From a checkpoint of a small mixture-of-experts model trained on Wikipedia.
Size: 12 layers, width 256, vocabulary 8192, 68.7M parameters.
Training: a variant of SOAP for the experts, 289M tokens.
Below are experts of layer 2 (counted from 0) of a mixture-of-experts language model. Rows are named router (the router's row for the expert), gate (a neuron's input weights, with its number), up (a neuron's input weights, with its number), down (a neuron's output weights, with its number) and show model dimensions 0-255. Each number is 500 + 40 x the weight over its row's rms, rounded and kept within 0 to 999. Numbers have three digits each.
Before each expert's rows: a language model's description of what the expert responds to. This comes from a sample of Wikipedia text that the model never trained on.

# expert 24
Description: Pronoun sentence subjects. Pronouns and determiners opening a clause as its subject, such as it, there, this, which, The, usually followed by was or is.
router:558578505462551514537508496507467482516491452487488528438438437482497509555420452453521583489505498459532490441553542516506504476518466545503507442588488511493581442511471510458527576479386499501456510437532446471548490497568505528518461480463483550522466544454504503566487532480485459564521497508537507450482595435500458542530523522525528409478485524497469423470431561491473566425545489470527545495471527467453479411446525571490519544504518519502402414531512470503556531498466434599551534490458503531502455522516497515424502510494603419466530498527574502475481530507494518421530435504462559525530476473494515470452595522516477474486509467510544540471492471488535516478407481508504508492486469537473459456536488434550507478524463475482562548495512505503524535513502476
gate1:505500446474482504487512504489542468467482394470485443483447476489512448527541506447597543585529502505506422491506461525489517470548507560563492472534498438522509462465499520503519481494498457536480479542539514532482504470545490575517479562474427488509458564506515485486476554506469510486559569526547500497463560467476533516480519554465533490481594504563408557493411601536473491552540548535464529443464422596562524433485530450503513483497524529553532551532531542473508506475454509503479533516564617441476516498464529510483467596503544437447519422530527494483519510577534514513413552397479471530524514521522567488466521518413499527505511468556484517477528523493458506519505482557574480527478524549511471464562527461517485504570539485521482455533581481447476463491483503
up1:440449474483516494565455500503469458535560542559485598548488436511451533472549534401512445570457532467468525468431579490471487457564408533501502484565544442452502463489458464513510553435501421505520474448472573489461530502475565513483480538596511488487581443516491549455525457532494548534500495463557497534483499423492596467519550511530425496537515466533458522498513456487551545483510447467434507519530539497530458456512523539600541454462477546477532457455538544489510545509521522452510427531520530537462464468490557517488460501529486516506499430568546455469517546476507544520528485447505554512504514481552470510485504441432522531483487521479506501447516497566533579518490503528475465458446509505503566560497482483552469499514494502493513481520527557501431406501381480
down1:421482474512482426522521507459489551543494459472454588447559464576482543437420491503488462465437483570525470499566499520512527531546494529455479527536509488509475532507469600513552524480606475481447612480541505494509514515487523499473547505462513520487416440494480468511529574446508475561490482536525518537491587489516504413578438561508495525525537448526450479477441482538502507482492427510500497579529452518583500504481489591510533494495537510460435515536468524494580478529537549460477462521528470551487426469447449498465511540482469471523398483509517461513459502515548446473505464501556499472491407530470559541503540483481525444534471480525523562575395508483526499530500439509549532460501503451573425512507508569511485501483461522489463546514528515505482459566537512
gate2:609465441633461495527501552428450502557539519505482437436534494533470527476502477456539509492477479525461484457512501542516449417452510516600479459459479540500449530438480549498553544516444510498487555500534494442542576594586514494547473537491496470535519562537414495550541426595566476443524469544561522474500480515527477503507567512511521456477552505490462485496471501518504525518492470494531468504506537497541506475502440551567468514424457447539470535473482483530472471503543482473543526424558497428519527521489546461588494497439492436540489496510497557505486482547525471515482503510487539488507398449496509485498473501521469581575472486478519482545488440471542562528448530473466570433441427510523501504545534518489513491488531536454484527461512425553559542549519482
up2:513429482502536526441460435500456509541527577507453542498453459511433574484512530515454508491473526516539481497457425470398496512494536506486476454534598463538448473434460480560507531548527549459495513413538461471477504536498563476517494482533434504450491539517516541488471480503501535418465513509502449549530506464498511488465531526463402471513502530484516477473479503555599520482527539458506574481522491441539487419478482591540483434463482516491504537552559487513449467502496472585424536488446519484556542519516522472585506479539464438498487506512527499534458534554522510561440559464485569516511529560526475504463473474435624526514609473492553392476524571511500510482535524488478465523452574515451513514517489503502536407552506486567509506435486513508512482516488507
down2:489477540493522450591495387475540476522452456460513439445454523543477509522513466445378456509562517517531495515487483511527495473486546507498517499542530459483484518541432485541524456525549517512493570522578505571475467523517456491486497458475472493514463503515496553475412511504484463493465552582537482505483512418509468493361556448481483490491489539534532500503472526567493524452469471527443555504449513577494457481495463496512439506429544445452534554522476506391500524422495450539524580508523511505511522575492614460536519483525490483472468531429515465561454507439483511459442514436496471427511461520544534522474431530522528499535495481521564446552552475594503518488457476482514465458438533461497526476529474483563538493499465504497476563492453432511448526427502479
gate3:451495509556503486547459462486558470520440435539549513532468536543542551546439520493545499544471548490529477531459461521469461568570532583473586390497476486544434450508501521449518429476462452501443522488547436540513553460563583544477502443544488502495532506484502508551449519523452528551522561500512489529581515444488432495477478509464554471480477481500500510445447568446500497479489423484456509459561538485487452477502466530516472518502546458495450470487522473430511544538529511556509595520489570500531521474540525484612530496488512510474546482564552463498489528443491483477490540503473541519477556448464491456523484457533500563460471475499536564529543508518567448462435478556452474402472501471507496514475444498516535491581474498545446476551493393503494439416493484
up3:539495389431555432506498535447445556475603573568486500537512515507439418464543499541537401472443546440539524435599533536541493532524542496485490572474540507481535606444513494475442493477460566549506508476503438576484500490544516469535480528505454487505503517601468541454505526422463557463442505508504501514504416506502552444556515512515538522478555492463490482500448512453572491495473515528449507489499425474533534523495499479460479464538450492550548515455498509490457492517467531517537559485565501484542491536518521444479556464500506580420483533515530477530493527535493470483501519538494512577502428517537477534488497513511496528585532523542520502548517466487526584454501493454452520463426533479490448507499540493460478554524610467490450557504537532450476507490445528
down3:520554518434511514500527524546584436395410526514559507480425574535469469475421511464451488451490478562452480484524504527421495532456482439443412529492530521505530558478554521517479551531574498509458535479558541403542467520531555493464482523495564447447486535541445518581472512477417472512542481459489498510454429486463487528510498514512512523535466494541538534508514496541489505514456516462439445555536461566432520540517531516485515542517460500504498556544523429506512459452508495420533501441549479486578442527460429417473502581493550424486489521567437453470517478499493529574530466561434567510506524496501485514483465398512540465548515497505461487475477509551488464557485564500486513541514445483454514477567462509498514499528506531495497509502442431477472505456530456
gate4:510509493494441473567553528600547525517491543450576468560483517486464529516552454504486483516454544490502541483525565467529520532550454482474465532507423468460486574537469517511496494488505550519484465502521465477475409486471543499473548511592502482468535489471556534569480504442460474480497513533512384449489510440466486476536547538552470544437503469490460494550564511517436497588483442476461538407464510509518460524483489466521563494483595503473463504560566533452500464421567419521507554514546559474475462583498486488468499485521510475549556500543387537536411505474434436422483491537453532498455523568435527512501518478484447557506511523490521517519507483503524532497410455530483526528510459510448545499556515433513496476483564523550497499508423500565532494452478483
up4:536421438509463452509536529484509481470515551517442460491529510455489520563502465488511469468459543525509493462539457542538520460560542501489456488474467439486472478504474476497438494437517483573537447508498504501478454474524491472450486501574468530458512468506507480496499467473528489541470506489528467447445476509406502431492498468436420538527467460494394463532521472558462474427462483509489512483466512476516468520539477470581473572472508462512516471519508518530524529534576438514512510578522534473511508508549559447534517410541527504545559572391478493482479533509490521457434460588433458520567557489422538600520442496439445558500538510514583463522459495491584462416496467518446498535528439528463573493502474437458502455564526507580516530501443477530550498447503564
down4:488563570501480516489451538583586496477556518536528470493529526494516517529501497465461459465475561493439504482474504524522483631546436451501537473408410551448426509578452563460449499533505474493494465482516521507564504482516520453494425486540464494443545450512541413501544471490517452486490526509447397452579530576551507479491550531419539504510513521521513442502542554535485496543518552504437541463425488452444463574511466541502478575473456493473517467515537501460486484463490503511491548487560530448456528513522464451510528487561403516516524513460499447453452554530474542473517533523524477520529530531514494553464509586482513543557533475518535527527453506483537484509449492495449470508492459488537545491438496533603519518510453571478506485452455490457497511444581435
gate5:514477542453602508544487514521438503561527447499403453494526415512449595432453486486512431456524559474453568476523506522550558509433522476476490508474566535467501510601449514577455563454445514516474483506490451461455516554524524540551472499470518421493512547481473535539525578468447473519450456525472552494414490505503508461459484484547537529483538493437448475394488501454457451504509466441464583444506496585491492455447510475438484496522482521553501546437506478497513498517497417531500497485455498568495500551522545511508557508548540497521541483511433487506470475542485560502534510510471559515439441482529452485526568527480457501477530562488430479477545474459483519508470504559531491482476515520561533458603487497544550538497537504571538561463524510528464483433487471
up5:591576540394472541515518525475413519504495543555511463531499483511497556476492494447464528459504489486460469451503521432546558572508522460473476510518462444495486456510538457460508520504530552468496481514504539458501502563560566526494545446517487511377587638521468529508475543527490473474479507459427493474427483530512481527511479450515488593515523482512442544481512512489530514490573559504462551436532544576498453465450526565476513497555448488525456498484445468498520489494564479431502509499432489523469416566489469470554496481500530498539527566513480457568471440535466486588478448466436484518515513536470482481522452504480504450495490504492460466567559479454537569554504514455470571448448528526436470459461486522505526469509408481498465541505436449567494522517529484
down5:503540509536527567484483524503456539542547501535383478526533475499541483499575489430509582479522521481467516570546535434520526525499497547550495479625504510454517500561508473524461524483475549446492491505504480487424558507524546533484471453522484556409516516534484524502538488503540442481441458507426513476490474498509457496565505531391451517463558571479491466508526482568521487530464497530533533413456499499573442500466534521493518591452512474532516526481491496498554540537460406466487516512459551489437505456518474518505526512535569513536508439448496517577497457433498546513487573469491471480529474579539412465502461528486448475441539500555529409578575562465522460459563503507516513509540543461478546485513493459546484511489534457532440512567460509475496446548434481
gate6:496476540473482440447494461571553517504502514514551498469481498548535493506575481485574512382523515468531486544415492502504542458497527509495528503488518464486502509513520550568519503507495526524465486482569525455553558440418480494451465514443505524503535500547606512570455572432479480533524534476506469508548479532522559528477563511524472500505484481485475500527522471465492513537523502413580482473525539434531511506558558511461492515551515530523494593431503546541468524516494529588489404410551512462529510498520478485493427454503461442525524507461539452520545481492464555446543489578466523527539550461484476546527486502497447490434470491534513572475523458528461475540508460571485434490537517488567479414505522524578495434467429455436462534469555466416554578459528458
up6:506500498443400459527512505531451496511521508511541412497503467460490551610552536542502502496382439496541443468455478528538583499499572515493499506529534454488501522516430434527529457500501513470450515485464489449546511497511525478477552511518516530555477585551515427514437503486487503481501544479466463484526527571500489566563549520514416475502474505439472506475468496499500465364492518482461472535556477534523516539564450545473528533402526476513565514506622482534500487550528543526507544380515457503504457490500442452484490516471531449495481512490488574495537501506532455583529529490520431515535511493509438480530531452508517554440459574520503558466500525535459507515528460454477478507518438431467435512533429476539515498595489539515482519507468487581485455516528474
down6:494549451493547478489477534408416529489504426497487468488589517503464527551490493456544594546452504494469571471483539472480524500559488570487495417574542468490510487516547544494493561474516471490441493502541495537464495436467504520457446503414547555573427503440485493507506515504542413541509542493557510547465550454465593519510512565502506483502498571478520513491483507513368526512488505550451520510507474538468450502449560470574431485503508516546493504501490522551464567532497456532472529439449438503517427501531566492550435522479590489447526477508488452466490511531513532442472513524547523556513466450473482400527486484499528494457535535457592557505516533499529407605493548526490499486511511516574488547496487493572499484532476532525499466494495511485521570482559507
gate7:519485510402495567554487505531538402571497433498485444517487505455503506533581536430415549498467528558523564579417484566457462502454460518526547534545413541477451506466472493413522518546484540512571524522402439522459496517484497470496488412519510465499466480436443439451558516542528478487552522472463568533507547420498427525462526513510451527511478457558508506473464471456537545509542556500442461538404427452564502458461539514527477531483543435490540446445483444482557515449472488492458478497453534494495482439545525528527514512487483513502490459525551470539528504532432519497503453519458510486482466481416468500567494461589475539512435494508456461558469500513502529569472510512504472554514510503453513501490473463481475448555499429480496537465479545523528534518533487
up7:597517467507522515481457424452524463516468485479500540522430538457501475509523457509456494430491545452503570455445493503511456549490410560413465470495523505558542476501505501526529503492488474560514545581476425564484479428530464503550449479512539488456522528454457474493581568511492478512464545529579522519538541463486531506548464453507519550583476487457465542549522496533524488520454463468534448479493559528538486470528527498514509543497488471448489474563550519505423428431533515470489520477443446477507477468578447540522445492501552470489384551478516559546480542524430472458504417458571540453478523511592559499449471551513550507479497519456488404584558493445494490562452505491445532489481434525532493504432460467513526439518477513449514505536492521512562482527484489
down7:493522496531474543452432517468551535575501513524483514540465518471482497556487473481472509458488573451533674569515494506485470545459498557462452532554530510511512478521498496500449493489472499459491506571517458533432552478512468538518471461448575502444479496448467502500519508458596521494571502495450544491510521585547436608534461540455541517470558497546474519468505534522499448458534586541418515516539540528515473472420466413618467497489475487538529520504547491480534469551494475524530530537479487591488455488516532472456502490519549532526531495441514513461480532454479533521511443555453474500420431507513466513446511548514444543548476403408532487514499553485555501486517465573446479526485523568517519524483509484493498489486539470541516463488503536596561494515514528
gate8:478550512520477481558432460543602494462530479464442446521503507556487519439546426437501514542459489556481461484512586452456489472526433496498468409497476470514476526491438483486524530523519493506422541547442556432489517512484553482544527500485499449501502469548501538539435484554528480552451494558549476508570441501472510534594398482571504496504469486504451472509535506481461429460446473514518413466563516493570589460513439497447550616483505505516415463504488521504489471509546455538498521524520524571481458491542477491499457457541520484536475521575484481495514468490523524453555448516475499504533508544487506483428438463485471490458470475510473488443440481515531512515510501533467526453544462523567493455518502451513574473487467453546557417588540423447465492535461457
up8:519472437457469464469542483503479492476431552545553453459487507474581521613512449520522523415528524446609560457523499498438569490508540456426485521522489568498538512510487492548444460473575527435574491482517448417500520447484469504493544488514516542474512483444423486485527544455486524533508519468546496493495584524513463488464470443490582438514471477497569460535438538576476557490535515519608541487520506530542428545473475457502563477526454502500491502550467495498462550474523534514527496536544489536506578532552562527524548515530521543476545424487493568505516504498458534561424518605504475516535571525498515549474460498520486529486478565572465495514513520524523476552428445560461497527448562459519479491492509490480481475538516504503440474524535567547506564516450520
down8:507547549422464585553454511461552502487541562469462451443460520478520486518451456465411525552490559507549508558468406505457582513490482487519515496468489506529436521497543512538457496478462545447506497506506498462506483470506545476477530512556450479507551431481458488519465495448538487480482483517485500468513561556513481581442462468488529413527453608425560527471503453487530466567497524448506501570509420529569542437542501522524517530459571552503544558504457488514415514530511487533469485471503499512512508518495549471489464509554527456531554486495480471513547538516561544537451528587423504507480533547531543510506518428506422457472448499542482419510545539549437522450460508543550515536535506518518432485531576493541512520540546499550459482471487491563473606482423539